Experts of a small language model.
Size: 12 layers, width 256, vocabulary 32768, 96.7M parameters.
Training: a variant of SOAP for the experts, 1367M tokens, 10389 steps.
Below are experts of layer 2 (counted from 0) of a mixture-of-experts language model. Rows are named router (the router's row for the expert), gate (a neuron's input weights, with its number), up (a neuron's input weights, with its number) and show model dimensions 192-255. Each number is 500 + 40 x the weight over its row's rms, rounded and kept within 0 to 999. Numbers have three digits each.
Before each expert's rows: a language model's description of what the expert responds to. This comes from a sample of Wikipedia text that the model never trained on.

# expert 15
It responds to: Conjunctions and rare symbols. Connectives like and, or and commas in lists, plus LaTeX backslashes, frac and undecoded bytes from exotic scripts and symbols.
router:540497487573421413601509474450452492502547480479560467445539516450486571483505481503517514512468492514552514534425444544508519532603471451508437509562497572566441510474428550545462460600439444
gate0:477525464505587445552496486525460504484541520516506524524494494527461424486424544517526454459487569517465495461419524493555556504477546543556528529463522473496519549476549545520539495494506558
up0:516520479495508488518541503482442474467459415523476549460503486478516560582470502537493577494530484513557466543509467444483500550458417454558517515514461500433444490571518491555477531533461512
gate1:513504458545475481448493521543454523522569480515515529508496520517491526559453505506535430576538518510534484493567445476467545520520472554433505515501483492487520532572561483490499458557542469
up1:452515495470537517496514502534530518497434522493454503441527499521528462492456531470518531492537508497505492479590444474492489545544552493546451503522580510562503456468423412434532480467446432
gate2:505515385459484514590525413504405520474558511504486507503515465559526455525532488494477531513513590490469518477494575461526542504497471492542472496474488465468496444488485598569495412505576482
up2:507529483511448520540554494530437496474453497490490560445496524548498563503526512470562530501550543536462459505517527491500486498478543485487498472508434557479496508385441565529437456569538496
gate3:544451529469511600451552476518415550489530583472500449489531526514442514533537425459557501468562448502507464425500518587510400503461508429511505473543491441500507518474453482547528476476475453
up3:520396447442456541488450508523430492547511518496566577539567480501462556529525536534500500444431543452539490495551523497503533515442544550539569413452430470461524492520490558470504436507518508
gate4:518523580496541546496464579609431577467475473558486507503507508508537485581485493499472548469563529504479458503556442462462448444460498532519469606448500511561548482484482505519511555499473484
up4:500491610530469502512510442598481516509455507507490513531467554525547491481473410416518510480548500520524484493496489551448515439516573463436497516457481507458501512506506474482469525576463547
gate5:468559568511495484588511476459514456473554455464468491485479572469516513514521517501482516503530486558500492528547505511435500476425546527564511483466486478554438508532508537425519407527497515
up5:437461507489505413493504509564567515485518545455587504494534443460444484510505490516492443544490478496524471507536465485475547496541573491547529543521437472522519460576481585495570457523466536
gate6:500525498520501477502446525493518435541514513460502452535517435513505487536611487452535544530497437623447493515471570547429508540498508504529493484458491519537450542507452493476550514459444534
up6:543509557507508415535537534506530475463516525488519520563499506485472442538477490529553445524483566470536407401536456520499513454483475517551511534551543489454546545458545466495535475550520521
gate7:488466466416503486526482482407466479504483464525514497523480487525425491504450475416553468442544585547617564501445492503468507518520443500516544461479469528519542471501489546532449523467476489
up7:499512542485459476525544541426519493502540511457467483545505503531512536469498474458461473478533534518490511514552480558448531492517490486536520398464443493543491574486500499521483541550524476
gate8:418510452528593558470538555480455493493509509504534561450499555509520466542468514541619546499450494528561463547522497540433526487495550529522500481475520518504589499474433445437513498566483498
up8:491501507494506533519473511558481518469441485541456400541534500521481475524506491568448434472569490406478520427408506512495535474473517509517483491514520473475473509546588523530514489463519577
gate9:464528422505489455486529507533507519499525416555445503581479442587452519553454440505511511495452507440502490475479492450472475568483533452491573505486453490513463419480494508469478463489502532
up9:458513533430537533503468537555453492472500479523507526487519509493565406524533523521512496472525560594513560509540542502464503506436507535519510498470526488477506524419484503482547518474562451
gate10:500501522520497398544566511498501457539476517494435510547498505527560436492474500554499488495469558542552505479482422469406497509531450436530553476487470467506482508537427483463488413508491440
up10:430490568508495474508561427499466470556455494490511487520513484525461486573399470446483492488516598524498421520537572503448505499486494420525553505493487535538441588558488550499506509536481486
gate11:455526488481509457441487460488566501526519495442465479465445420528519481442547516504491599536497488515559504516489570441559476495536480567506492473458620532582543527477495547494489463529458582
up11:512530500515498480527557445572515513619500448523507480498561463491511491383521557478520541468478542504582425553588620493510553455560483478511498429505478477537454516484532520439481453530476445
gate12:479483474563492447518438508456511473485486564446576542486401549479459458497473528466530498467518532471529496553476484522530556486484552576511529461526497534394431463484515510495463568486515477
up12:489499504478516471490439513574389533468512611489595439499505501544442501492503540540521512461520476474522481517515463535518506523500530510505499537573511475445543529456469482544554550484483466
gate13:452453486515501478581474518506534543420485580488532518589454557475535499485495532510474433489534468468537461502530556502519506443584424466482399418444476522498536462501531569556475560498491494
up13:448487469508494475505532507437567487472475513513547486500519497427506484456449465451453423495487477563477458481459477514491477550445483510538538436386498521518569521525562531474492533442483464
gate14:496525398503437464469507434530481462466506533465513492513481485457446418493523520472546550540568434529492512415518543581541486494494558558444466438468468532442440580455519507492430486471574527
up14:593486497550426626450496497504489459531554516515560448520593523493540547470496538448520493499467519572491463510557493486521480472437474512536474502507557453456439514509503494469457519512513473
gate15:507538565450412504567538512467527511492476479459481537510512442468439451523452491510523569456507480511514464485472465512454494560557546531471510489542497588510523511449566582433565490546535444
up15:462427483509409477535488530484497424562546510545457565553440480501508438486537527487497489502502471500464550442522545512495512465503505572421480436508535537509485551440502391501592509484580602
gate16:509550500522612534479552503513503505486454513539562496387526543530473509464488501496443546515503542546557547490413399457463511472459482434588536507548501475490522443484528458516455623424501491
up16:562614401460549452496510514475570481488502548555516528442448538457481586483472464450466518480456502447574500540471496440546493425506503542460445514503446412508483476566582470531399476495494444
gate17:493509498520439523477521487511542485505518474516581547531470501508464467507473471522492547578550523537491529461496485475494484549431549502445530465450539490527504517445487484467443498463478504
up17:501471550532424459539493490565477492531526498510534564474498514560502468546546471450580563509517552537392533487490489527578491538540540563402477475473514468499494534490532487465440518581530498
gate18:439475539542481478437484479443464522522503499530498519486520593478521530535505520584417536539560485514536462481395502467518495528508527422540539525523523447551564613458489413537433570591565542
up18:511546487519515520557545474513523479491533522470484499449477436488477448529431504411564451476479522491483535493571516520508469475477465543517419491470506558528456408532520565524494519398382427
gate19:492497449496572466488541555466481497534553513470565475454539444501573563502538475450487455551494502529505389486525553522437556519486476536493478465474382523459479508565442498489481434477431501
up19:599508448464461507510493522386470518397509509513525508524467485440485454530525481543478485469487541446535483513427453474458487489474484468364516576508538533508474487545498485497506479421475576
gate20:544556567519523548438548469467501506520539540533461492443475442487488574504509535466455505523484463499460512499550503466474563577497559556465534518475484522448529550502559558479472509411455503
up20:487549505577524555505524518489463500483475505474491560477507515500417381507531571500492502500451471464537436504499472521455478517433489464513523492525546497525404481505497475476514519520514565
gate21:533508524503496510443478529467488525531538501447530543538481491499452495516452485546521469530566485526502442500466477430441575544470517415447525526506494538480588430512456469471475475499490586
up21:549469573467465579497483491460434546435535481455473545470467535559483533463468472501484456465497505482471399545518517495510468494571545478407572503524455477450560518496543471457548461516443464
gate22:466444573512487558488496513480558516490476516574511535533467499443489593479487497472493495427502569497504506494483437541477539424547466486522533481466459472446521547491622468459476547513429475
up22:495511520522542567423465496483508467504474547580501507549547505438491594442459479487532422420431553467565413470488517529470565491512477493473507518483428469500464571448597495576451529471424475
gate23:437524489512512457452452482479467595583482496503476533515449550437481510525506564529530585510559447484518483490492519546538402526484543513494470478488461491502464508506536462458485463434482523
up23:498485508538488518562491497506533492487473491543527453501508480537501462417547511540478443468475520540440482536534443457500537494461464447479535526446512532473523539500467592504527490557458450
gate24:538531457511500470536496522521520509538529466557495484484456400543559409485468566503469576507582485518475476520428503526436528489495444537518474431528475496543461505476437592518515450468515522
up24:484510549488547580453499524448424497495494507437481517540501570469512535548544442481557413480462462525573518419531473483569493485470489482495543576498508505489525479527572438456502577518589513
gate25:471528447444473549496526516518446493456520544510487429480475528453448489436496509521510467498548482529515496538493480575543473408484528455549500508557521500495552461514472466502493458454512526
up25:558387524545462560504528522459503495509470519505496504493552487501493505527526473495532538465480499435499488489575531491516505477499473513508508441446517472514482507505543554509591486514493497
gate26:444491523571470518525459527473494529503467483534546489445498548493506488464491552469490455525486526512549412472569538423453481462539564549489466563507456518566490547577498466516481469568503476
up26:493538496472476454494553499524563489467464468508488486517489549506512590437489501491450512575427483548557513465542479541500467444620494527553471486532415491518535473517514527513450445592514469
gate27:498527563524469485520514538515492527552490514418579485483478489529531491551459511498473587546583480508557502465497522468539450613509526535430519432554545451519555526545501479426531519532451508
up27:490513506467502448580553533561523466530536543530510502499506493498557468501421487555472538565533479524574461428490499491520518537556538561497472481549531451564517534491458459463478489481462443
gate28:570506580486518531474521462475544550485453550519484489481431521520569468483518446549450476511464513506551557503490557444498430621477490499548603580531480517482531573436536458466559515509541491
up28:424495461486531497579482563426491451516546528436509443523502474463500627530443473463496471491443476497424489513477527512466523454491533504490423489586566512506425512451429516555532478528565532
gate29:525536543477543468468512455533429513481499536450521503561451534501509399525495527532484514459440479471606594501553488512508489513466485471444508450480502604479535507450481491482436510475523477
up29:553524522527537422441538514504503510407509584482548551500452465471500478559454533526451495513399483472535498535551493529459486490500494519538470547480585488491523502429556478436469491542550476
gate30:482500435477549502488481482473514512450459508513447505492507521489511506519474464516536479535537535411554509558482523451559484474425523504566559437506485502488528586453495474499500493432554546
up30:419452450455487544552532454464467545501507469460485528540495594561547526516492527543503453503559531531466497540503494529479531493463532528503500476550511517483461443491517420454470496494553496
gate31:522505470492552530488487473538514530548565573509505489421448423576462508456468503512514577468499521461422465581488532492524504466515509478485466483435491437430542518461454451495459537539510507
up31:522443462524486491524568503487536434519509470475457463514567553475484567519501529435542462521517490486493563442518410445545501552527529467528484532481537517548520520518520542481511487608491476
gate32:572542447562604459470540573488479496495548466465560463516464562450415498477540481498490521491474542478502456453526488482522519488490453456460467556504537608524505510509524494460506478458526490
up32:489419498507514477479472466508507482494534460485534491590528502453534500483486459503456458456469574506488432523514483451428509417536506458515472493472463525519463466485476469535519479400463492

# expert 6
It responds to: Clause connectives. Commas and conjunctions linking clauses, such as but, while, because, although, whereas, plus adverbs like simply, recently.
router:522543535455486560427495521513485445465477491480479449510459485522493543584488493502506512471506527438458566542503555500451516493529510481543510472434506513537490552546499414484511561514541467
gate0:511473512407359483496515544536551542563488491507527496488522551481531534514523449564433513523517521512535545471531524503456490497451584492529474537442461472569492487440459558468410484588449478
up0:558526458534432533443539551500474489521486548528504474512524556498555463495484516411500471505503438449487524501518488482563480471487521490481556565539451487511479549410529508542580483491531443
gate1:514463537470510523510469507596526469554567544516554529586429499466520387562508460500424559464506465463518527504482453475468509511499491477488499469494508535492542493535442608495476495515517476
up1:513503475503511530488551469560434542511557485476470529536463482553500474485554497503467524460480462526432510533448589481541546503452498542505525437508518528518444517488432584461523517511503546
gate2:551549490595515494515571480442548498550549439442476554447465519557505461520488498465482472501518499508412512479445507409492509505558554493446520496467500483496472449552529532464493476531514568
up2:441453479408520477456482456527479583538441511553506471510515519460531532431462485489524497422492455489516524538536496530515567464449446486504498457483510497490468568581573512485495432591493453
gate3:604475438492579431533502479476474533498560509540442499548441558482548433497496450555503464538500531589391481511424551462513491556515492482548523477494434474480460521467510472469495532488469543
up3:446503508485446528543537555458510514536501490493499490497491483452514487573492499465475554476525482450430476572448508570519462467602634515529477472522405518494545510531501469463550551489557493
gate4:502498451484536437491499552506476505563416438527587501491550507553520461505518479514462486555546514545558487535515506501526522523474557528576470519490475507453490523486462563460536497506515465
up4:474498495516472500458437568517547590459486527509534482489502456524472486489521473512488421548488575501540547570491479507543453466550488576510506432446550458424488523481490443461453575531580481
gate5:503520579449570508542457574538596494569496552540518466579503592443493572508515553483533531445489541544448560469556493521496449462486428469501519516449584455519497538520512532469474519498507526
up5:541488489421465465509514540532542516515513418577498508541570507449519477551469411459428458484516434503442568554522509525489482565538407514449467436507502478487473508491506561472544465514486520
gate6:556600568532558469457500548474524500515536461513604543505505512454471520523440507491501490452497487534507471435519491398493502468513437491532653450484498505476498538498516443551505491520474546
up6:493547550501478524498516483513475523413512527498472500538501528553513513513543488448525503479483430562504486467514434527443539468546552507496515566443440480490461483517532540484554497473569467
gate7:533497514547516516503507522438508516445440455447493497528479507459408518522487498487504486518504481544433513539493541559509518538607478450449476493475555482463431487518439457486495481513455548
up7:553523493548592529434468479559519505477471627549517486468526505535425526581539523435488530463517541462485533543487506544423425463519545458505493475523496541516457505454551454538475468523496506
gate8:509577492499520459489526427584532535490513540429390537547471517516512553483506469480499494481576487510460523484479491548512420511436461439497571564502494541369575442490548458474501527530520485
up8:526485467465496610488462517559504460517476492530523527467577400496528451540560527508564511465450442496525473557558510474479547462547490577528474431513486469475492492469479524550535480527514508
gate9:499525463424574569562505427486478501436519500542572477526422520428461411450466472453442504563496526479509441498570532614470480482397526494501508567458517499462493495431453503585512517516574492
up9:477489563479465454432446459554474571493574516470483480517587528532437445482486464508544564555525485477538524441491539533473425519542480503483507582484513546512504502496426573480517418438502447
gate10:539508465470453510490578504495486474538516521516487528515498464582412543524529488559517503498498510459549521474440464466458566498511473559430574469463531448467508418481508508511435479508527487
up10:518424474510493572439578440525529478592524510483540550504513515532512429511533474548509428475459547470520512511417468493544539526530498517498468443484471471493475464451444534483476473490507518
gate11:543508554549555524536457483555552474499521536605466422463484383533551474558497467461521483500533534430477480481482620515540523459454472519507529445471515513465497479448466529449475535518470532
up11:504513499568469493520475496497460546559454538510537468443529520444519555453501511548446447482495487527539592551546500446551455535475479452495529506531542534511451490440498552456488542440471477
gate12:474495520457497527517454510504550478491578606504488561448468545581546491501521537472549538529473519544543531513467467514481482497505567458513504552511493529530499525459466502510478509480496480
up12:453560450500517469473535482547466501490443446509521470578464458502545567457501520463465467505531526505462457497529487491552498507564453500458439422571506534484528516537476421496509493485520462
gate13:468502547546486489495507468525464569500493555530530575414540473474517497489520476499494453594512518580566531494526488453481487516490536500494559516487478490503458527524472509473528467509497577
up13:528419507383536465528553496496489536537444473451460488517507544479492461519491460510509571417532566489395532504503516513478527462454580525516461550496500500471463482509474494509469479479525495
gate14:520476576554509580510483443480520494489475521517524566484465471526496495441537492423458517468470472440456530515515517549421532512508514419466584506461517548535444464515495556468477495511500444
up14:520470549550486495540499472529504512487521507575461450519459505524539513470563581488489500473522487497502557530520549467512529526515438494491532485460468522504480454536479616495488449562572467
gate15:541557493556530562488532493547530514631435526552510466522457497501500511564458492505509529476516502506495541500566578511493480522461467463549531506481597514468527446409488532503491517431445449
up15:587511480520474505494563507499522512481481489563480392397511508516487539542516488486510536491468506485558542460551512485532538462542492548503548547444533518460529438494498543473502485505517488
gate16:417515435535552498481463477530497482496527519534523434438520465546534438509492512435520518546494541447581478562474493518498523463470455474500473419574464493506399535464524510396490535516499531
up16:481510492436523475489461471455452452497489503469474495479487564495584479431531441477518478530506535511448473509521522500465446521503460446481454451514538486423462475529494456476512561540532575
gate17:423649517545468484466553506452470543443561477489573557430450481553473565465498590514449523429562503536480474493540510479553529547510452454516553495498561551402477445522458494484479509478421468
up17:563342466480526479506411454528499436537469502546474491542514524496512426508535417526566483544429511524507520502465468544454516479491510512444424475532447461567495555436546472475551507533589528
gate18:566605503543524531571526511525453500469428555451515448481500500510523481519523506422478451511490471445519531517476613506498489476583468504571518432474427464509479507517423545513476490505497515
up18:402457478478484445485531521477531491546567490508543472459457501460516547495505495557512587457475569473473498496483392451477487482475491489482469547490519569496593449467583474529517532465478517
gate19:487504453492448517476486528519492564498477536491616544439488509507500494562532557521474570522507473515481485485517489575499473496504524518521451503500464521481450412496542543544503507504496463
up19:560482485478512632555545532482475491512504468552531455478509508542532489502465574547505474503506467529463532545531536465510463545438510509485495500549501426493438481464475495478528462503485478
gate20:423467470538508488536470478475453539481514488536559548509537488517488457506508465428512481478548522514500563571571563431496513484509539493530493510522447481499595455465477601432423506503563508
up20:517459546433517496527526536538546564522547488505517548478492505586477431496512521505525490508503465458475544538561512485484426487470553528473560587442570502565507500508508521432465550509474472
gate21:528498490655533542458479499552513562549566498480582501494495522551495506510497466458493460527550533476580478536552518530437451485479503498582567456480501481543496419522447460498491482515558506
up21:523417496453543560497565552515510500531495559493435538477503509486436482488503492418476504527534477542554432491497486503466455490523498482534507552480501550450585545507517514372472531526511465
gate22:502487413532556539472529448459536500559544545490566545471441452507487453496456467532519508446506474489430430542492561539491498464569538484441494526565545520591528497514464544508498446545530554
up22:525465490506483493454475464519488491478504536555553594551563469538499471527489516552456522516538486556458408559494530492455491560574582534484464509525519520547461530512494495568577518499478460
gate23:528545422544495526516510460463511524504466498475489483438501415514462490484526578502575525520565483507496496447567519495517441480519545511554486511516579570506426538447417436490505498468530460
up23:519527463555521592583538492392554472440496492492509491471452510520430419559498515474476538543542522541419458446522538482515505435498561505539483527488389495437492506507433470526490541435509569
gate24:473515483512454533485513560468570528497566522561503525520526558493535556504470472545494501421513475532502561427479560508527514502560504506461584489423476504454487457566520563502514492509455479
up24:442519515522535510500411609479522519567548465499540547505462508526473460551528525441573438440482431511460542471494516543544554536509502435481497510467543521478517506484471502513474512496513439
gate25:493606555461513501402528557484513519501516472506520575503506452481468489478566472515479448594541481504513501503433530509465485530509511552412521449521479513543503639554552505524520458521549543
up25:525477408457516512619537524448485479459542519542517534488515547553602487546465513419491517418512518507543497510519493536510493435455464464492492518575476546509516448457477501510516472469496445
gate26:465506506494459524531491547464549515461518437497492486490440506539537480506447495468484478436563510520511548547494495464537519509494568538488579555509408499506595482372443468452501471436453559
up26:529508489466498490458496475528465456536495576522518504551550518466447474449494447507447468553434501493515458461509495551462467472509435468527461473503579507454411508595520591536491519549540469
gate27:515483538493439486494546511440502477520509500542526470520492561519529482526437499496479485510507507531479496457571500475565560470450490498558447455521482503511470511503446516468511497505485537
up27:520485473516532509480536507507530500442494499495499542452536516443517453489510533536458528468588481495516518456510451529492438500462418491471480493534499506465546453461496450564480479445548595
gate28:507491442492545550474475534496560508566481499465525447491441465550499515455473546481417481524457495594572493475469534381482484533520436488529482471570600442466533541469503507427525531570533439
up28:503476521452428436455533502490452464469522504490469528512553549481505505469528459514591539460421493512495503531492466516450455512514534471464510529502490587552436532591474510493500444491453528
gate29:503504434548494559478516473453498514562467482492527486491512591466500500490528542490540524559393490480476439540515515512547517533545496531560526427433462530484537535510501501523495506564518515
up29:419489462426479536481511416501465560553450518464469538545539507554443591513447488531546524496515492552494527567489488488484452528559457526495489495508538538457514452506505484488499498573501469
gate30:397544436574525457444493572518543535463524529485523532500535454477456493546465553486440467469500552513496526562469469478487539502510572444481488489564547389466512537537453395497460515482554442
up30:505406450435489483541482548498501522485475475456443489517513523436501501492502510551523454514449444445470425459444503499549512526485394491481543487437520529471494452483546492544519531531477600
gate31:551578496494519505531509527549486564476398477535520460480470532467468541533498466563494537516507426479459519467536449507583454476441454502479462478497489484534476476529506469501513404558480481
up31:537509496515493523512523502501452493484492476441526535546459532450491500506474501518484485530511542503514536532552428561480484533464468474557509493460481467564504474534527491514505472515452565
gate32:469553513469499497431557438539475487508536527527533478505487555537493483541468572456462442444471519511507479496353506542540535444508485478532496532580541552552458505453491480489478572493475465
up32:495529545478495489507479539512510468544530445550523473502562490535525489467448532494462584540537495580449556527505483508554543480546487551493452433517509543481485551412566515521492479522496532

# expert 0
It responds to: Spatial/temporal prepositions. Prepositions opening a place, time or agent phrase after verbs or nouns, such as in, at, by, during, against, near.
router:444544503425548522459506470485473475503492546539517444544402492539510431527534518522488528483454433444538539506525537467501483451434502544444529563458448507470557494548544468494487508486525545
gate0:462598484514507541436518510509471463490483540436506473435476462527537420466458511512443420527591452530524495515467519403521482473492530479475484562495525490483524494554489508547478456506517491
up0:466544511426563521493574495478504428476491510461536433423498514449511524499465584475445533513499533547564539459481503499479553437437501414464512443547510537600427487536558525553515516600500498
gate1:469543528574518509487562472529519502452516591502538522511510467504501555522492556449432494526452505544576487515510515495475539498453457429440462468531537537512543469465469507576462545479450561
up1:517496435565540502487515478526504481508492545450511536493588439460516468511557531445502555541406551526516494471522496509536531532422490495532541438482419429545454393481445511481456508570498521
gate2:512503517545489541509549492422483481479435482520481514488470570583502457503486484510532449531530507459528442462567463520482448444550488496535478464463399408521482526467525510455530541487533454
up2:501515445464477437454489506492522474515561472458485491447539488493399514520595549524484507508467509518496584552532590482457453510458524522467515563505494506565482503544533487509430457492497499
gate3:517469492486539527500438511535542442485490533473491517568521492496513445457515507414484488576505538571573449513460519474529506482522444498529538580451526471506482480522455488503463503493449555
up3:491404450503473532471429518498521425546476494499471568536563480492531433465513512436455497553512529571556455487415513493527540512527484512515508518463496567540513527493454473545461486493445574
gate4:465436555482544540545543494517496495570542472530530500500544468465486475516573555556545499545450503495538546478485463486458551478498522550488511510467511416523476462510494500433439586505438499
up4:607471505561519473498505514433522534525460491531434517468463594537553567507439485472513541457512404561427474478541521506448448520522469492394501539444478514510565499474553474528574422479644484
gate5:523518561459526385505440532517515542563456482482590551490501530550468530438473508509496479453513490541425491521588461481489482538438467493517476481523526532441473522511489507560568540539437475
up5:448564506423528489496496549469421514519480534519530471473496483536491563462459532461533487459488533559443505450503460463471470459471457509523504471523471530406508543573532459504539528362421505
gate6:437564478504547485506564472527562553459496466518474487461503439517536493516501533492542516442598455453471507451508489426478507452589502480514514514462500512492512550546501488539499532512480566
up6:532498543577507570484492492498503474475521545389467512439409471515475466512560448537452482523491532463557516470437569519570619456496450503503476468511495458497494499546578517440464507482520457
gate7:585469538431456531481519506463490459459475454531492483526409508526456476545488572493511553518500562519517487500529533480477551517458563509535544528529532566476465555588528429545471512551459440
up7:518465531419536506444497487500527522496532458559513489534430521555486427524569503487500522463568534480532487525568495434513518498430568491556565484459507450480522457481531464598502479533496449
gate8:522494486380483597457548422519428506507456509538496490506531481533525453551525481514447476523593524517585576473431511478493546590502520438495502515501505545517493490479531559474494508417508550
up8:487461479565530459578488572487530526552506496507518510425559494459472504501495531531573480508484437478456449488460566555484512458534442584518486466542490454494479525475479408509525431554474482
gate9:478478476565474570499535490439422509528568438470506492489512482518496453503480486457523430526524484467520484540508450443483469462526519496503455470483514494505508486455509522487535566436484444
up9:563446605490478507477475510472543475441438515479505517497571596515513454483515557513439484539467518491521489468452468549512506539476576492490506421513433504513481579507520464494537486545460532
gate10:467459477540593497548435596490464465565516499587490501595497575520472522508520516509509471472471497549478453459570455527559488514507489432525423512471492462467479492533494522545513511446485487
up10:506517580462442532513554546436532537448545482510527495432601488495403507490460500496545562444454490457477532516515453526475544463572514545457496514549516563502505509444546517539459464526448534
gate11:500580487470530436501440492545383475397562593530486389521460544476516477512458544536510509458476454453529509440607485529563542528472431542551518512502599513560510586536480476541493484489479507
up11:549529462497453536535542485477599494588459456502517577462486487585532483486523539524506518507546458606512447534508503494494450519575541503423449566539486450473510445466496505446555470529543492
gate12:474520493526479460502548490431490539509451498386557491515542514507450469529530401531519481521509514499516547451473488453441508450404481464521520527505448466502495568430559466491458473493445513
up12:481542513590560549461523458477445459558523508469469508478492551483463577451552493514535425483503487517503510485546506436484472480467525468561488510489461426487517568527460486481494543512471458
gate13:468490439478485541532446493564535549488481563514468483492516520462493533485497488517562508459506490510482495461531542446519499458559433444511483480512549491493512493470498438470501484450543480
up13:512533516481599484519490469522492546499477491551524485402487447615509547510502481430499571470441511508480506506537497510556522435519551502449530531449439392510521465550575466541466505516514510
gate14:534529525456489543556486550564491554469502432510487512521498561538479552565468521492472463552481559594486543492520554485497433448439479549539499461551545479502432522485532410436494548613580514
up14:505527498489467586541464620466471445507497448441467503471542572567514573482462508489453527484531531486535513519570559515457538524502456445515489491476520489544502484554551465524588430383506531
gate15:493493480493583476519523458451487462523529471500468500508534483577497502490423452608475581467525510549547488498511498505469498474520559518493488543494501458535397527463490491505472526472454445
up15:523431486525477499479400535532514524524474533536526505486541504485499561507540492423514494540457451472475511575553593458502468480567450459491464525486516509504470483516507468451495515503558461
gate16:493527506424495480559440536495520480439550514501467505455483497501486484415538444482502530505498511451526529447488458558488514514505520447561516500450507553559504491468485511476522505531479528
up16:498510444512463492537452497494476462450503549570410413503494486481509463518530445469537505543451532506509493519555464537486493505494558446520490482461626540455498483472480499517451501585529538
gate17:509454576506478530479489504478510520499467486468474570408520557439552526519421477463535510444490514461471520452485467505561416409535514448500514546483470568455443538504561522537540522527473559
up17:427526528501565507513508488519491485536487491499450515493545495502492461563533453570463530457447489425528460537478589496458465437508523547481490462529425466523553456530388463492534462424472471
gate18:525515461531479453525466527556455529459505494482496552487503524478461462547538530545521495465508448475501498458499513451503405564525422559537520477505428502521467464474529430485509525465411509
up18:496514481427479469488477567457449566502552539521466501427528554534470517558507526493486481466492564429532439484495448496546494491490489516521486485494494555511503548553499423463488552505543528
gate19:518438531471471553557493476539518526509516548579470417550527550479504436462530565458480473511468457537529463406538521501491550549571494458522530537491499551569508464525509525554518534441493492
up19:505462401486474582543480615496524494577523483440508486495487506523472540516553466480510452503488553556498470493493461597491534489532513550592501511522515473538465453517494517461580514464431431
gate20:490530526500538485471527501602501454544525480503480527475523509517503502407541546606544514542474473447502516488482439445487471405496529524513439509433453484567416519569553435480490515421502488
up20:503457475451430387493466556450473513485426504480488556536522516482491464558511476472486549483490530543550478482527511535449546506498480539530569503474500505449510490552457514462483508525545518
gate21:514485516539553521589494454489522536495539450499498539461528514546577511457501519456479454543552545500535452506434516504485532510485489534475499534546419522497519496567509481432515474486504440
up21:538435525499453461499474519602456516481563489475472438504504486459526485522552497577606486447474393543503504449500513516461459499501524488521473557475535457516435522446523507526517487425523602
gate22:487567490499451581513542508471501479468504514517523526462517464518536539498470540449482497467580434589566510622386484442481485550507451509453577529558533485556535513544471524414519409527521510
up22:526505482464439506529480536483460481547541490550451534532515443500528491613496538440525462567515384478515501566493572487539492513518497483476529529519550431509473473530496568465586459479537543
gate23:512476516467519463478504526549499530436494519572479529430473506470414502516458486448523449469574504557412484542551498529490434558457523565443475508467451501576531512412477530479506465497478504
up23:519495481462450506516451563513474489605484506459475483526520505396523517485557528491460545494540504476425545565419506441532501482448513442500531459449516457412477401534471518512505512469513529
gate24:510480506541531554596482507486437506507508477454523506549504508487537505493473482566456490524460512492533488514539443518545400547550511489552508498449470483528590422588411498546479490502555506
up24:592484531506543531422554533454487552476516488502478484546486518457451447493423586522524549590426507566535452475517469527524521497472453458491467563488465521562589480509495534557489480522536566
gate25:537532487481462503494490505481495515501510526542501478457561492522504463539537499464478493533539510497552470535502535514521505437509513509415500580485558437483492556509514559515478484465478493
up25:548476540547512485519492487547538496531458460558583556457501519457497431498427491528526528414467522541571490542493473461525504462429520495530511463521481456437490512530457507568497440486491504
gate26:493472419498429539617426587531504465580463486490495530489468437472475598503504504560497517520481557567548483459458516585491442494516510534488476480530557520523507544571460392522545490534502491
up26:451570458541499515591553517574496462554509487473486500511489524451513522594445501480550408522502533570506562501525522543509480544504527466539528402438522489503475576534450542529538541529515514
gate27:489478513500451480406550605508569479550482535586509507550452543593578494471499549492481451509423521540552489538515542515552505502485540472457475521486493474445532527536516479520524564474480458
up27:480490509561547575511486508452489516443472551458512471482495523473514530463524451552436416408547480470499478543515518528483518452565533479540424487470431491517507461497577397506450530468426486
gate28:495472515492449534504504457495446449471559522545543460569512506427512511479536450472478487462460505502518572504510529553422451444528501564558469465569519501458518474557515537523529534557558512
up28:428539553487514548479539513497620478466489483466517589527510554527526461475503495503531599516533499551518426479509492467482419524459500479488535521519516503492438506518431532520485531491511429
gate29:475519475467558467502532520511488573481480470506517522561531514601499510434424565561479510463505547492519554554524503503472498534486542501517489558497478484456480519457496517501509514510494495
up29:489467532570501508441498518523466476512545495512439524575355438441545536568490563393554514505465497489460454464508490524483463447475484526503527501582488534500483455534565497451479522519427523
gate30:541594411546476506421516541525496464498559521510499471461499526438457478534526574638491517548554511500473507469467516494588472548508500502409487489477533491413491515505443482544496478479468481
up30:483501557507529528569532501520522543434467452548443581476485430543559481541480512469426500418459461519536578460507501482497546514497522472539508530462474512526485476515478535501541543516594557
gate31:455545529557529517489521492491508493521527443420495508488484503530537459494516513481478503496549501450499512433571431478433551468520483513458472457500497464631461549493558503443449558441425455
up31:552445527507485457419557468454533527402524577518478531511501475545555507509425468475542447479510526472540492544479582504495566535475533486530494453488511537414513520470497458461540463492542438
gate32:498452533472490467413467444472463474519474537511434443517507504471542499519502517490514476544567571467474537540470514485520469619582453528445413499489503468522492555439526476528486512515551536
up32:485445495411538424527452504474505502557473493503501471566524531439558489479539472488513445523578552462477500586523466528459497562534457574500412540486466452483474520555466516510440499557533417